From a checkpoint of a small mixture-of-experts model trained on Wikipedia.
Size: 15 layers, width 192, vocabulary 3255, 25.5M parameters.
Experts: 80 experts in each of 15 layers, 4 picks a token, a sigmoid router, a shared expert of 64 neurons.
Training: a variant of Adam for the experts, 633M tokens.
Below are experts of layer 7 (counted from 0) of a mixture-of-experts language model. Rows are named router (the router's row for the expert), gate (a neuron's input weights, with its number), up (a neuron's input weights, with its number), down (a neuron's output weights, with its number) and show model dimensions 0-191. Each number is 128 + 32 x the weight over its row's rms, rounded and kept within 0 to 255. Numbers have three digits each.
After each expert's rows: a language model's description of what the expert responds to; "comes after" lists some tokens at least twice as common just before its tokens as in all text. This comes from a sample of Wikipedia text that the model never trained on. Tokens count by the router's weight.

# expert 6
router:085179142192085123154127117133150119106079080094103160083089137169083115144119085057108145133155125186166102115113174114131190130077141100165106127175152106105111058141175135033091152118157174198128139165135160150140127129126103091084141119098094139131119148096140155130171162126158150083130154081121133122117103112154116117111142149163107078122103148127106078154110153099204114094165155091105133210121147116156148129155131138144119098148135158135116238132186144106111091109159093040102099146141127186150172153183150175091097145129137106174113109118148175113103096140136166139
gate0:174151086137095128171129139103155134116117202122090129132132126105099136150108144157093151144136138155129104169098087163185184097154127138088057135115147167115124067102136123097168086124165100160127119103074121104184136117036074093102147118143127105137105143104135123070173148089131120108156163140118060102105045144112156111120150162223095162183092039186132120152123087104168102176126148170129127156099061089126135136163135123143087119094115109122114169116173158119123054140110087090117112122127144084127151101185095146156094114140118127105181090158054125117102089121121162114
up0:149130133152155102135148169045113085096112142142154102151174154155131127103140098134115100178181196142141090145132135098048144124152141100083097118095122122132115127133140170118185096107166109120091109157130117154164092121108102112122101171081128070152041134137101125118141137094118132121133157184126090092158100144081101114108200169151143116128153156151102155146111137150167138165205177147135143103096112160100172151192205104159079146068086123089111136168144171170150112142186066142161145124136149163099093176154156157129075188164126131124184127099176134160095154073121202113
down0:090115114154093113154164131132152115114107130179140134151173102098154098161124096123099185135158065140200142141146109167106111091086102172114140119112159086136145053117152066143174119154187117178046117087165137057136124103183099192137150121083138064140183129109133172165089146124078164150097143150050118162149055061119130130157179136167099153090146147150149109108102102094127167135150195117126143115136137193113187107125157152111083142145105131150070119073123105095105071123150135126194146156130188107083123086080148119105105111102134114096132124112100118141140115165107150117
It responds to: Pipe separators between cells in sports results and election tables, plus pieces of politics and cinema words like Minist, ist, cin.
comes after: " |", "0", " ", " C", "3", "4"

# expert 28
router:127221148131144131136189105144120102099151104117085139080141137160110118184125083096163113162112133171125073139119155090141136129134132108155100089145165134085159146151121107068093121123168138107133136193140141125080189109068148054108126104099114190130059119118091129123132162118132112134058110112088124064101159152088154158145109120124121125111180184109045152172116122131140102110155155112132076136180154091140148146140053085106127120058108180172124227131174133110132149151136137040136091155130187187128172141142128110163169162086117112117122174104154127109131121104113123132
gate0:128127098128090127127118093164081086123177139164139168131148171118130125116103146126132140125108117111094124180129104128137111090166149115124139158126112095126147077111099169134186109159161069125165119145125149108169103159102145088079147153119148126098157091145098121109136161109128162102175072069102115120125143088120147083141129120155058128086154160145082127172125090098166103139162197127112171134076140116178171086110126175187069074159116109128103129175189164156124164019161182114079092130183081176089102147149134096149126177106156094145153147134086088110088062175111037124
up0:119160105120103102194146161130136131119157110121161112153119135121119122098171148127157176125090191160117116124122114042092139138150120094139146095155157099138127148104122089134113117106036130111143112149150159044160113089101160075185138094092173139175114088132181159164153118136092140146132140207087156154099141089085199102160131093122204094154126166143096173126174131106072101098202153145139143111134039138108151141140122191148119126172097153172117140156108087170142093111125077145100112140176124127179088140158152074147112161120137112121147149134089093159132130061130206159
down0:092137123077167128144114105128105164057176161166141180091122120046064141121144093099142154157103077141106093172081103198130140179140146084193151145116118128098138104118157171148102133194053142201139112083199148176135161160132064148139128133137122085136072144065104136134152112113111141136136135149130159127122115172090127156146132117102095129131070100120078170160136132129109134131116103065159091117149110178124129141118124145141086134189144111140064090140121133141050102201139102163162114099141070053077111129116143165097091131111146111149164171102069124145136144134141120098
It responds to: Digits inside years and the en dash in lifespan or numeric ranges, as in (1848–1908), 1875–1953, 2006, 1.0–1.5 mm.
comes after: "9", "1", "0", "8", "2", "7"

# expert 35
router:142198122194131097139146118123133105111127125054135121138098134156111117145140077061177077104095151136099123072150149157154098160118146150115093149105156117064193095137194115101098119114179091122099095172110122139091157164099101092125060169078098119138140143110145136123208165124099176107123124097130152125077082111090154136158122159147076097165146145099143075108118140156131148062122135148134052166102147101103153124170149147133150155081149188171083195124193131188161090139120167058149095137156125124137170095211156105134154134150167153113106120102136111105092120121081107122
gate0:138140109182076133113169104159084094137107151129135113103126091146107100085127147072136073128089117154094131131162128103113143090128168135119201133124175164063188098068158097126106118072163094114070103110157118137130149120074162051147140152063105137163161162137164120117170128089060138188177133127060083104116113072166144141161110118167060119164122127162161147121111129153120125073090131168151119127129106130163129098183127159105110164107137140121148142087141098063166100124118178075151134103149170118119133079119157145089074117134133120120180112153043072083104145170138063142
up0:099156137171084148124146134124141116096114120089166134154088134128107046114149104100102027121112114107112124124093148126106120135097117099133166116153140186134168141136199174153065081114167095109075142123143182118121148111107150109148104132063030121171112135122147147106112134105096147157137165235111101192137099132123096159145102124129138062165139176157117168120177151149142124045132108160164112144136086071126094078153150155097143201086094138117096127146097121179143101177094141079145114160155147145148106140152174086081129110136107122080114093091118122074147112149159120077
down0:155110152125127084141150122091147170130133083237141175143177126075029149116155149188061176169120076136218129096136161196098122160164163133156158121101095133088158104105112092072165162141081107159138184111138170131111153141129143147065128103181099103143131202106084115112183115135172170102143115140101116108130114179121103136087182113106098133111141107141130137163136092169118112185145130115153141141177123149145126135129121120152151141158145101176082113096146113080100114120102073204102119103094133097117110115153135158105148108076147101144135140114132122089098143166110184062
It responds to: Pipe separators and row-ending pipes in tables, especially after header rows like Total, plus ±, %, coordinates and en dashes.
comes after: "0", " |\n", "5", "%", "2", "4"

# expert 63
router:114182078207136082098115116103138095138094089127111135065053134148097115127181110013135142100129118087140102107108136124090159154133125165141118126089154112098150106133129130065104161113144134124123156139126149137118217141174115112141096134157144104116091126098090161150183183139154114126128107140153107067110132167116114157120130115133115082122113103120087097144116118107187132110144180104084081151076135129134151096163101121154124086130185131138094213104175107111151062045156169104129123127179118159150166153197167109152186160150130075122157086085132098081132129138101131203
gate0:151131130223092143071109117112066129155138068158095143118127117118116203160092120057110097160074102161128137142169090123127207120082101127124095123104143087077096116131120097152133146079165134142090150122091095072116125152133128136144165168136150114118086163174131161111119119101107179142103065107106084080120147150109140126096175131144085106097120078091117048159140140135167081126144138131114109168111080098190138187120157127180043093151107090082118113135157100087102088081201126109169129121166133118123125138125073117191091113142141150110162055121096126131117096124101091114
up0:099131165148126078136131122129160142091122081124158143164136184158085103134163131112128114180141071155105081090071165128060133167108046079139148143135116156144120120161083135119141130089115138106091088147123129121139121117150166110109097133125126130159139101073113127104118136103108163159120137198109125082173072137130200083090142136151197113166142150127120132093194222210195154168177175144145128100073124128101099102167142162172147110100172156089157091103092168199138130123168097115095154181128106108115088134167146122144083106183106123099109097112179134113093146103091168087
down0:137139115128093189132087115120123116128127116144151105074128100041126107143184136091150165147094100137150166111137122152106068095154121142165145129125140196114142134133200102081133179125130136154105107112154080169109110179147096189129139101159066160131159177162093167069152071105143140111178110104116049176100151152118163146081142118123091155115108119222063082128109143065066100178135186141127100162144116224146158164192143137192149107164157138128105092123132122083132064104164158129111126143096094129150136153114119145163118123134139145098070146133102161115140167139115110132
It responds to: Second pieces of names and words after a single capital letter, often in sports tables, such as Ned, Ray, Alderson, Ahly.
comes after: " R", " A", " N", " H", " U", " I"

# expert 46
router:112189046152111109124180118182144125150148183079130115121143138113085106171121096095131152152139088140136068119143139086153114138103167133148118077152193131113125136118090161087122148171141154173155085164102193121112162169141093151103143109108112121108107109158120139188167183099151119102111177078131071066063143138130143116137122101165081074143131121149097110141140117138118126139120166133099126131148109115103142100145116125115087101142133185191084204117239133159155136141082129033100072121185104146193115136207128108150128131150129101149144178104116133134139110118084094181
gate0:147089107123082121121087150114122074142221156161066160028160127130110174143102089118148101064183083151125091113116103052112153125143111145107127126125110173096147137108096128136090091131199056116118114106138131109195113141134114144151138186123207096099112111127142136105142154129143171119142133117151126115119113108132111098134165156172064106130139124169068117132114113145174135163146117143127129127089126151118186143104099117096115095099134127164136102109254124082093112070132168164158132101148103122125156135094082141165112176096155121182185191130086188121108125147078149137
up0:122146132147116093182126173126115099090111132148150098122175149186116091174168116117215097140154143109133112117085173136098071181181092067142109134202202131157188097097115132136087126121080093154104138095115127150137128048094130102135133105085096142159082089130161139079138140127106207102082172185142127115111096146089105171164141106137188088122152089147110141127095116144169076134170131116168147095071084150144114175105104111148120144128115156138109102131101149157183117099180143047152064079136126154141152149095118096124093173166147100118150145112059098151141137084152123104
down0:098080116089131144094131117140160086139230089201116163070226105156117108105134096136095110125118054100153095125095165127130121095149131128137156122141163102096172073111128105072154103150080171144155081111141074143152126155130135115098140154117181126161092118149122093105148158130133159081130131160133109143129132124129100170119145115130104119148141148154100105107102103126083148197145150170124078126195105185126112114117145062110117086160080142122048065153120097106163085092132122201201085113125171054130133145189115133134124119144083138087146194112131122172098106159103149129
It responds to: Bare spaces and digits in dates like "December 29" or "in 1970", plus lowercase inner syllables such as el, ra, ro ("twelve", "Ibraimi").
comes after: " ", ",", ":", " May", " July", " January"

# expert 44
router:083185104160128130134132109139116122164144128128074159087112132137117116154201124101175155181141086152130130115092147123146112154150127119150063159123126118143151124147105136054106159104140204123126150165183161099140175146113099078108153124109082189083126136135145170099198187122183139108083141074109135041073165167106118126145144089143115148085080129125102095115141116102151096106097161158148110133112118144136158116179034122115134136132069159155063203144177098123141131134126086053131135181132168129195163145182133152171188160146153120109090152125130113092150158097104156138
gate0:159123089138113196102059186077025120074135117127102111105124189192122164115112118150137068127156147097072127129099104155082173048166063141126163110102160107085126070083115116132117166129141178141127111113151113125153171168145096147134099103103115128088134133132151183105129093116187133150145143116155065137163135132134177125079123112149147131152102108171078171165180101117110157125121102113120085133117106142115140129155092156113126094196072092143115117114154108092055139157095096097176101113104095146148182158109105159133077124131183141142114139117070123126091135154123034121
up0:126126108136133175180117157118078122055095122116145074135109146132110119102122179111160112132105142122100124137037108140153166122084121128164172101179202137125103079154141096144156073137061147152096126156143142172188113159152125113121096124128158127099098125142170167090157121122128176187095141175117139157102115152048146106118097132156207147127114164153145162124166115140192155134184167109130068132074106164103193100076095140144146130137105140114130138087114125124116118204118101162186113104091091144172108166134139129122152106194136078081195125111078178149121092090146191120
down0:116112126200100167176153169103143157191093112223154123138167123097103164130201082123087204116095064175092146169085125099130091159129135161100159123144154092122102124144132108093144154130162118132052145063151128139124142191112100144109135091046118141100135157126105060162141126090128173138128093139136102087106151150083154085126156108112158149124121136160111110158135074113048166076061095073129148071126094173102209144139123151136104138145111065173112115119143127104072076109123148165161089108115136122113106162129167139127139157114114128153119110112164156133126099118111181130
It responds to: "to" and spaces between years in ranges like "from 1933 to 1942", plus l pieces and digits in date and list formatting.
comes after: " (", "-", "–", " in", "/", " from"

# expert 5
router:088206095182126115084118124131131088128147144147088158144098115134120096153124130098105091139113093174149167094148147117165097163087139151096137143115147120058192087160171108020151135105111123134113114170117138140140163105146093110160124163109108150098039127144103125145184181122129098132105141078099104072032145117118143120083130144153069122116117124120143109134103114137173131065152107180143106123122171078090171120155083105097142132088149218118045147100206115153107122104092147069096131147153098146099166136147177129082101118104194155119142115097100154129119101090138127117
gate0:124123087154108117098100120127115056179118147128093088085139137179135181141117104159148093146100143132111106140112178159141134150123101121077149160105131154110144083116147115134097069177214095121071126121108107095168129142155120121114131134124149152135113113107144059132103151073108114156174156051153099098113123129132117133133094139226034163143096093167119133107096130146172133115157134136108164123119181089122077164184153144091093141119057159093098150136151120152161098081130152128068143059144087153081130113118127074100098116147139047102134162176124153098109101135180033124
up0:138127134146137096114119165074144127103108122101133086151112214156147145111148151117191145133164136098174116125115127118139152233134134135144215163150175114129102133111122108162096109167025101116089137147120144135081137077134135072116081122148082110133122196109139116117130129115105120145104112151136125166089086091114126113101159105153180112146104125171129136103066125148171106133135166161158106126081076084123130176150152115164127159128149154108155111153125135239123084090156043121116111066146119143175178142126144169148071169192112116057159130122085122136145106076152085146
down0:172139147082141138131130093151104179132157072161117138137113128147108102159200121121119129139133074117103112124106130109140139173109097170106141056152169153079112101126120166084144155070121169139144059146166173122169150129107186194146180139073141097159121150097124116172141172173129136128149126104129151178079132138186077210177141180063103161108146187143118161138098146083115113082108079104174108138140186110104146131158119103111102107098120148135111144102117105105142075119159071107181082098143175113114167113096084058107150080131113118207142070107137128053143128133108118150
It responds to: Spaces and digits inside table cells, plus number words and short word-starts such as two, three, Sk, On, and em dashes.
comes after: " |", ";", " the", " (", " with", " The"

# expert 36
router:111197118196114107088143089112092154138060161089106159122158170150117149166117099104112169156139175111149064137110126079191121137126152113131139099152123149101117113144101118020101112098135158160189128211108104114150137117137115080149090131199096107083112139123120110079156197095131133101088124115120096105091159081145100147135165146115091075143121143103120136150095166164137124109146135110146098137106135148133154112106127072136169149074139143136100149074196126121130157093076108089093106162141088150162200122143135064157168139123227098142161144087151134091140068109130116186
gate0:187126113121087096146128087154125117098143120125089111120167146144124186119165166138146129147103176131153153118134085122129124128128157143123080154097092131121069109105147126161147114119167100137197108124066101181186147081133152113150073085169125067144147073185161192106119076136158149155132144117143012144117113140159141082156075142129084148132163124168100109127191130177074112136077148121155180131134101119159155135110137163161109157157121112122106151143195158104139116072133140091117082152162052125145196056107093089152160124153155103137144150126166151083125127148117051194
up0:092118143125122136144124136078129090140113131079149112107132146198125143118127096113115123152156134019110145162109157099092117130113109069140160155112117156112117094142121115148118083139069107078144086116148127219159078144210132122145095172138121139158076093159157112117124132116097153086132136125163167122161125109093137207161115130128165133126157085091191163099072162131132118095122139129132154106089165129107154080105141149100139212147126126129176090136160189166127119137190101078107104093089136159126040067174104165101104125124091169073151122102133118096106169068174196152
down0:135094160095100147154113140124084075064235112107100133183131093100067097099108133160196105113133096094146086132166158124161131154126113121142159156154114033115134072186147136075198131118134112126100111089141105039114135187134177147131149077100109134077179176084083118113159120136161131160120111081121102120147140111141104154066117174102104115090108137153183098100132099139109096091107160095106127136103138200145158167132128147121108090146120151089090158119105095138120163068150161173105107128137166148099131195105098168153137205138151144133144161153151127173141099154122121101
It responds to: Words right after was, is, as, became: the, a, known, called, considered, becoming, in descriptive or definitional sentences.
comes after: " was", " is", " as", " are", " were", " be"

# expert 17
router:070192091208136139093171121115146148156114113135111120106083187149089079121152129073119152144105105131103128070102130088131065139121133160101116120105093082129128102126120116047101117128067152129184112176146129137144186138201130119084110139137146146092108130065126167141145169116131157123106103145116019107141183117088163172137145102161095104140127171131124097112132140151141130126146135114070117161098121079100178107129153093082198095104078166122111176107148080117152077118157115045120130118209137165109161139150144144158175135191134121165161115126138134085138158079133105172
gate0:143123116150112181137109171122123099120121156140085152051154147152109118134153103099126080173116097147057158165144134146187100048114121105078151126082108145115154107090148057081118089065093120146161115144107117106129159133163161094124081137137169194107088146100138166042146142179154156118131119133157071137084168133131138098186100158193122122166129077110168117122099149113170110157111175214078158143122109093126150168123115118116095123160107087110150147113127094110073178114178070120122118189160081163095194117129055137137123147144106114117137065169081119126111125132133101113
up0:134136177168118131130147096157103120119107129131115055166121152108126153101176107109164136190124166102133163101093138049108144136037065111112123181084149086126134045179122108122084111094083119126087132155135138141144150130139165117146138176165132131147193123157148128173144119148118145126138096172129147142069120104141134150122153187166139075178115086082168204137089133106200043185139138080183131122113128114179146103085109140116109206069081144135131109107110125179172120148104152168074185141141116143153126159156149116118125113126139122119132119113086067197119158161135132107
down0:148132160158124150125138110132107139082109102157140143190098126084093125155158112049106106131084092049105131143136160166164161145171132110187179089099096159117168083180143077106119132137103105085130119124111139136131091119124127130127119152107141121136116120113114113208096164132117141118070138151173142155113122134140135148120175169107088134122134125094069181154119151108093165134135174115098132141158087138073059123072128137130104071142147118113130104126166122127144091177152114205124123113192122162079104144095151087112156086021083026102138155132183107126183112113035118117
It responds to: Middle word pieces of surnames and place names such as McD-ow-ell and McD-uff-ie, plus paragraph breaks and section-heading endings like ==.
comes after: " W", " D", " L", " R", " St", " B"

# expert 21
router:126230115122131090150159077186125113083162120140080131096092099140086122100175098141161135148079116179112105120117147114144121125128090125101122109120118126109147135121118126098041135131115189160144121165105167156096152168103107107091115135121080137123066114142116181099153205109161105117063081123084088112111168202107166174139103131134118085093156129104080119123104109132105157108152182147120076160148123130152142113178100116131116135057126119161092240131157099136109120110113121066109150139153155206147154158167122127091174196139140133152137152106119115090086080101063100166
gate0:138119100122129146141125144122071080128119100163065169116131131133132121060122114171150092106098171099074140095190150185092116139146095084121146169073121126165124144063105178151126113176050148125160124139121123156166151187095126123133063155112162127085107151191105068196118152089100130163112120086098040071095167175163151136124127116144160167121110125075140157131114100112181149134139122131106145107161135092154128153075116148154104128144142109121112167136154108116130139062169078150126125165214076180105159170166113121153112173120113134153185169166098122105128112192128175095
up0:091126187146126071122119218088058138107062112176135143122176103106057074110145105104164152185124132109107120125145123135106115172186168050152149164097136120106085125148137118132147069113129090185132108163140129169185097095140129116108138138123102154112069075124173116143129135110143114109151144190136126101152115163128056177172139120151150067142133173170154163128165127153121092157149207144161144093042139126090160179087117123108073197095133146134138120113090131174135122161111128131188091128126102110122073113139133109117092122143163097151114132120089149161128122055177128121
down0:100129091117104206125095091123160073094178110155141123133121158075068190156184138104099121077137073098164124141111120152106115179113109156119124171137129108122148051116147095096091108091103207162175084055138138155090181181126161157069107131060142073186131121129150125112140106150144153138143119136148152132112104097106119171135111121150085072115162152144159079139147099152114228191117131104109090102149098156108122124205121154115123084120163158147125141124167117121122152134153156197168130140115126075104129117175142155150143118131159167143117178113130130214181103154142130111
It responds to: Space and first digits of years after in or from in biographies, such as in 1860 and In 1946, plus University and School.
comes after: "1", " in", " ", "2", "9", "In"

# expert 43
router:104198075210107134082140115160186134132137117091109146121106129191097113121116132087165164141147154142099098121175148103180148146147137106123119121085113166124106116106127152046089137095121160171213147182127122128157091151122110112113134098130130068102133135154197120089179196129150126092100116085074089109089147096110130132116176144127115090152181141154100180094092125162129148121140141092137101134132105104148122133106139048138196124091158126100074179087169126103155123121142116059094100137126125124189153109158155190156130121161221081125170153107138079093068115142154123151
gate0:178135132175124133088110115104092114182110127116131201103118122089083119159160125094133174126064120111073088143086151136200156141104064097102102118148188088118143097116127077132138174063113117120181129199090125150121164146115156102114119144174159096118176139150148110091151116117162128127119141142153108144068118109123122094103190159191090171158159186096126122176122083135169074087177112119162161084128112093142114176124052069136139127109099092124150128106140147073108146114165088124115146115159077164134155120173084130123107145098088143180150148199088134088092151203151112167
up0:091165141150128095140117142130156117143135122118188130162147128146152097129143127123198127154152158118133139142098161096176134210161169073160103136174184048157141123121142054122099127126151114218146079191107135125114114103155147128140124177170116089147136088108123157117140142093094136090089122188071123161110129138093060135151128166150148127148156145083078174193080130173151101141145141099171109106133078068105088178101194114200146156104075119083128121118079158119113121103099106144130154137142082162089120186112141076133103166172139094133135156194135087109092119098172162118
down0:137099137073125153130141096148130118167085107164142175119137105089133129113110103132104189073044082111194103118114082162141072101121099152180099107113133120169085080139105080053073086160149101125147127145101116168074118144119143173161156221096133105162094115132083150094125145111175137112119089182097171113140148135134138150160166129168063169123100144115150103153172120141147154151146079098122083183142089179111197138171131155119111132145180181088140091103155114100147106164119061115122171121088166126140131130140157126148120097147097104117151084096047160120125194173116133100
It responds to: Verb pieces and function words after was, is, were, especially passive or career verbs such as elected, served, est-im-ated, by, the.
comes after: " was", " is", " were", "ed", " be", " as"

# expert 29
router:071212157157111121126132132100155106122160110088133123110064124158069110100143136105136130166119136145102098071182182134120112135095116136164089181164120119088165104181175068038096096089134134148121136187146103123156156138134068144139086167137088120112088128126116118138156201132103086132120123089148093135073111113082113158161139126169075106141126059119140109102088137129153184083138125127123094179118149129121159102174148113136111116133155193071068162138186136132083037125133141108104103084135108110118134197138190144073139093137202121142137082104110106103088112130137103132
gate0:190135113147146124121098154114086106109071111185081135115117135129091095120095134108162104197095131142063067113105154180165140078169102074157123119145136112092136063165156097128167095113096054143106172150066097133154084123128106137113108122176146124091205139166122106149112205115137089115124134077069086094093149125102178112139124143154111149099136105156162130150117142111200131197163121148121153169113174126127095175137149096141083129139154154106131144104179080130105099152147162107150153067158071092091159174103092096094137143157115081166118109185088155158123099158089076154
up0:131116142147140125082126165159126108091146109129127087206135174172129139106159157160187081152134128114099082114122160120113142127131159084148099122085173123160111116136085086137162080124119140170115136140049117165131150104171142072122139147188198137145067102142135130188125136102114139139122122194148135161087085167104149122100109174170128110155097143115111212112130232135125098119150175090159141113107123132062116214129128216123087158148093082135169170112088155120097105125150142149108129144181100153159123152134108116068097108115147098109149096106135099149103083055188161100
down0:101122121128138102111163126178150108084136122142100176142147133130059146145127071195142095115122098126178140129113101111151144122062126117171146103122105134072176071099105139091148164129110133118109145107162097184112112136148099089138165091110092080061084145087137142057164115144167137115178106179127106191149146121110079183165114149129089122141168157057170163139138140153088114121122134118098130123166133177076153114124145112131133125122077182173120082126076176130178033115107096171131129084107187102120123126118112123127160125141078127125116053121175161064155093101121040085
It responds to: Digits, above all zeros, inside sports statistics tables and number lists, as in | 0 | 0 | and $300 million.
comes after: " ", "1", "2", "0", "3", "–"

# expert 13
router:083196067149144097158169121126155122139165154109100109058114145109092097155173098083136102141157122147069158095158117118168058149124188172072126134120153135092175102118134158082153136133143193169156117134062155105156167118094093100081092113154111143107063108099096142132169172118146160073159171122094089064093119097093115162184139149131084073135089125136110115121149106184170150128127149164107113121132152137129156132115102107140116084097166180146089140139215134145096097135109151062131120148162103131154158099171092107151108078154149117110207122098140155112127065096128099186
gate0:098118087121116150163105137103080098158115118160099188082162157147116205123152171148173105163137152132118097170115108129143143111130152150097199090092129141130180104092138163120156135131122164176166164173065116124153140149150129145160180087165087134071112152122110130137121134076129145151150119069136070129115163140115186118111162120214112124115141062126097121143166096133168116172105138148097084114099167111135149230152095122134073045172123103144149123095172093088064136135121118152133130096173128096140176126101082177070140092130155089115163133119070115113086140143142054172
up0:071144120136139135130109150083168093086147061123170144156140157197157175124160165148210097141147156093124128148054149154128124172150147105098164132084088156112112119129112164123143158118139129118120179138091163132117107140117120131121200131149057118119096148128123115134132157064149176140119195156197142120089106105102102135099190146114201086187133163107146207117163152149128143154140149132104092146134084105103101182140143147116096123121135158149134116092148140197122134159179143113176105081135140102111124124109119115164109107190128035138197087085116114127108137037116169181
down0:100127060176093202078086105165162131151139161155144168164120128121120090129147108141138108153100086125151131132098112147176094079145154139127126109191130140147122130186138115121143155102169194120118109088137074179116165135103130154087157102119089061108143106129155133149123110179076096135183110134149179123149112127135136239111168155146120141102103153123148156114143183087107146131096131088149188148171110132148071132159189084149109160147148091134163048090192109151122166132190120170153066132184151085173112182136101136099123129041141140084105111158102128109124108148100097129
It responds to: Day-of-month digits and spaces in dates, ordinal words like first, second, next, last, and fragments of Th-, Tokyo, Sunday.
comes after: " ", " on", "2", "1", " Th", " May"

# expert 33
router:118212115134131147143141128101153105122128149073068155092116135097119105162137140110106155130156107149110065080130125173189089131155116152102097107135188109124205098104127155024134122126127142136146155154105141090097171117118156095143089169158136126165089177102114084118172185132134130157120105062122081122089118153179118127134149148125112150105122126117093121131099172081173165091120165148101101138153130072088113106155114125114144099070145172124102187156200110117077113109106099067080107115120090143135179136206151129128149131151172127107102094030157152157058141146069143166
gate0:113119120135138137072082132076092100141127116125158088131137121152109143137125084109107141067096158157186099116136174164113156138155136147114082158110103099152148100108190133137109061088111094141117147130079111107139088138098120085118135118110193125131124133141126125063191100087166140111135066131111099109106092142152164126115167086132123149100092093173141162146161146151155084217162103150089118105081098080171154147104059124154067101074116097152131148121227117084092141072088099056138152096124109110163192159161096119151111138168121092147196169116146085120104124184105091076
up0:143123093141102100156148162116136123138084140118130167153153163135097119089135164116171118107142112144097104090109115152152106177117087112143146122122113141125084022131106155117184132147112088164109093144132117147108174141139103143104091128142100067176120119117135152126138082100111088152113179174137129206075134209083075147079104130139146062176145126159147188086177171170116165141170178078103183113110104095036173130119142169163077120111154111139130108184096125179152094104151106170152099091134096154124048117137122126136135126147159173114117103107152208132184127093088150168
down0:111172114177107101141154098055185078116171129108125101136157108148109152163184153068170130131116091137092139135173094148128112163063159127135130126152071135074112126114066136100152164164107151174134140055133078153111144115166112162136137185096134106110124099056129182156119152164088159115121143100138145092133161167075116184169151097092125163097129164102153125115121128170095192126154138118142133129197224157092138118132135109151068098153148149164054119156142114152121104134141153119158131106073122132112132171133097044082168106068075175145165148095135126165163119118157110158
It responds to: The and or comma joining items in lists of places, streets or names, and decimals inside geographic coordinates, as in Frutigen and Kandergrund.
comes after: ",", "\n", ")", "s", " well", "ia"

# expert 7
router:129184123181127099104140082105155133130124134064076115182139087166130104125105123103174153087183090111144090090132142081213088166118133151134126138131147129147111112074177098038111134113113143142102134172147146071175150117095142080151068161151131136111068132172135125093172212116130084137124089115114121129133129159149122113123143186123135091099115173068107126112092171123122152129138140157071103144149128078096099084137162110133164093108160147230071202135182130104123114089110118081080154154136116180128141104128129160093101139130122095112136106079128129104094135135074115206
gate0:146120039161109117076072102073073145140117123099121180059119132137155184117173107107162098137121179149118119151180151104158149085118095076118166135139119117092170102168156081122193109125146125147136081121052091069135163113092138151077126108098153057148175146159124097056163169124139148155085135110092081170076138136121094090142093180128137141157096078173149090157118166171146155157101117114100138145113099128118164167097155161081064077155074159118148137129156133079157139109122171161099095084131174135115156160114116127130099145112115085122104171175092089116111098096131086142
up0:106121153130135090118135148098114123106106182107154082154092146105121122100153088113120147120150149114195080139068192149089177200079116108146067164112148104150118090149114094165066098119116072143121110135139156207115122091186110091194138101111179106179091123136140129123146115086083126103138161115201143126160057148105123168144162128124147105094123136200119111202092077162148118182135143156189174146076145114054177141103132164133105142141103146093157096182124166145106133186138113098106090130153166121145154144126097113160079089164111116143158135111087154161165128095161169086
down0:123127156081152086096131137061111097135146082151108123087117079059107119170152126068125147143168138079190112109160109184098116137178121136205126100142101123134143140124077121061110134102145117138090148081162112118094120161124125116106125173146126087045140109069124128080110055140121121068098058124101120102174115098171133182135106146111094173085160112115078145139123152195119096163125179143155152114193161064123167140139097133132161126097121156147112140131123151137117130092105164195109132143088166146149101111125126120143120161104145064079095062040099149107124085164091139157
It responds to: Sentence-final periods and words opening a new clause after a comma or period, such as and, he, which, when, However, This.
comes after: ",", ".", " and", "),", "\n", ")"

# expert 22
router:096184062162122147091133127131163099123143156076120117094100119138110133133080080037136094117125160091143138103149149082102159159091154189130140124111147133080183121150118103079104127164098172182165128127113128111143115160122065152061125165129162117091095123149082179153194188098204126135145142101143094087102095071131104112136131100130162065137158096130083125123126177114129146098149179126114092130139155074122159109153122127128150111145158147113070194094255172121132102085120174094103116157161137135143113112178118164151098091141130123112189126094128111134140145060123130162
gate0:138108067145129109145086167064116137156170160165137153103120082129087137142119101097137093143101134113078138154100090166119130108098108165115083199078095075088146123123188156137151113130137159159157083119131117134099084183163169164122081124142091138132132132192135133104152154111134157156145129034173119095095144103155106072172154110145121108199134050165086094202126145115169075138106113136115078151084112131055163183193125096103120121176121112120086132116137130083127123091137182128125110155137111083106156124106132177171108129162113081118171162138034111118116085090139114137
up0:100113116169099115169117217095132082088076120180168120181085220140113095078191168113111096208164151118094111061066129104130142135142155115165113170086186161113103141130131137135134151134097143113160113132145087170124100094107112082145142155115116090156091166163120134156122175144123122131076146095183102167167163119127098119108119130142174066144039150185051164100157150130155115106128129130166123117108149084105154183117150143149126115129134134133149092101108172208109093162117102127148099190106165136104112144111169137067077109167167094113137138138085133119142145096109149113
down0:172099100154108172108145121159187111111109151097066124072145077087157130170126062193147078142153054123121177137093160102122084131070084158159123094143096199092135105130120110095158172134149168172155103108126121151112110172078089156137110133145098134162120123124103121126076159183106164100128049135167123119144102080122156197156135119091092129096090166101142184108137192118091129163094096143128157115097142166169153152150172154083116121103130182193116128151159123067114064085128145139140113114164132146190105123126147172121178072126071107101128101148136109131189106113106111145
It responds to: Mostly "the" right after prepositions like of, on, at, with ("By the mid-1940s"), plus some capitalized name-initial fragments like Sp, Pet, Pl.
comes after: " of", " on", " at", " to", " with", " in"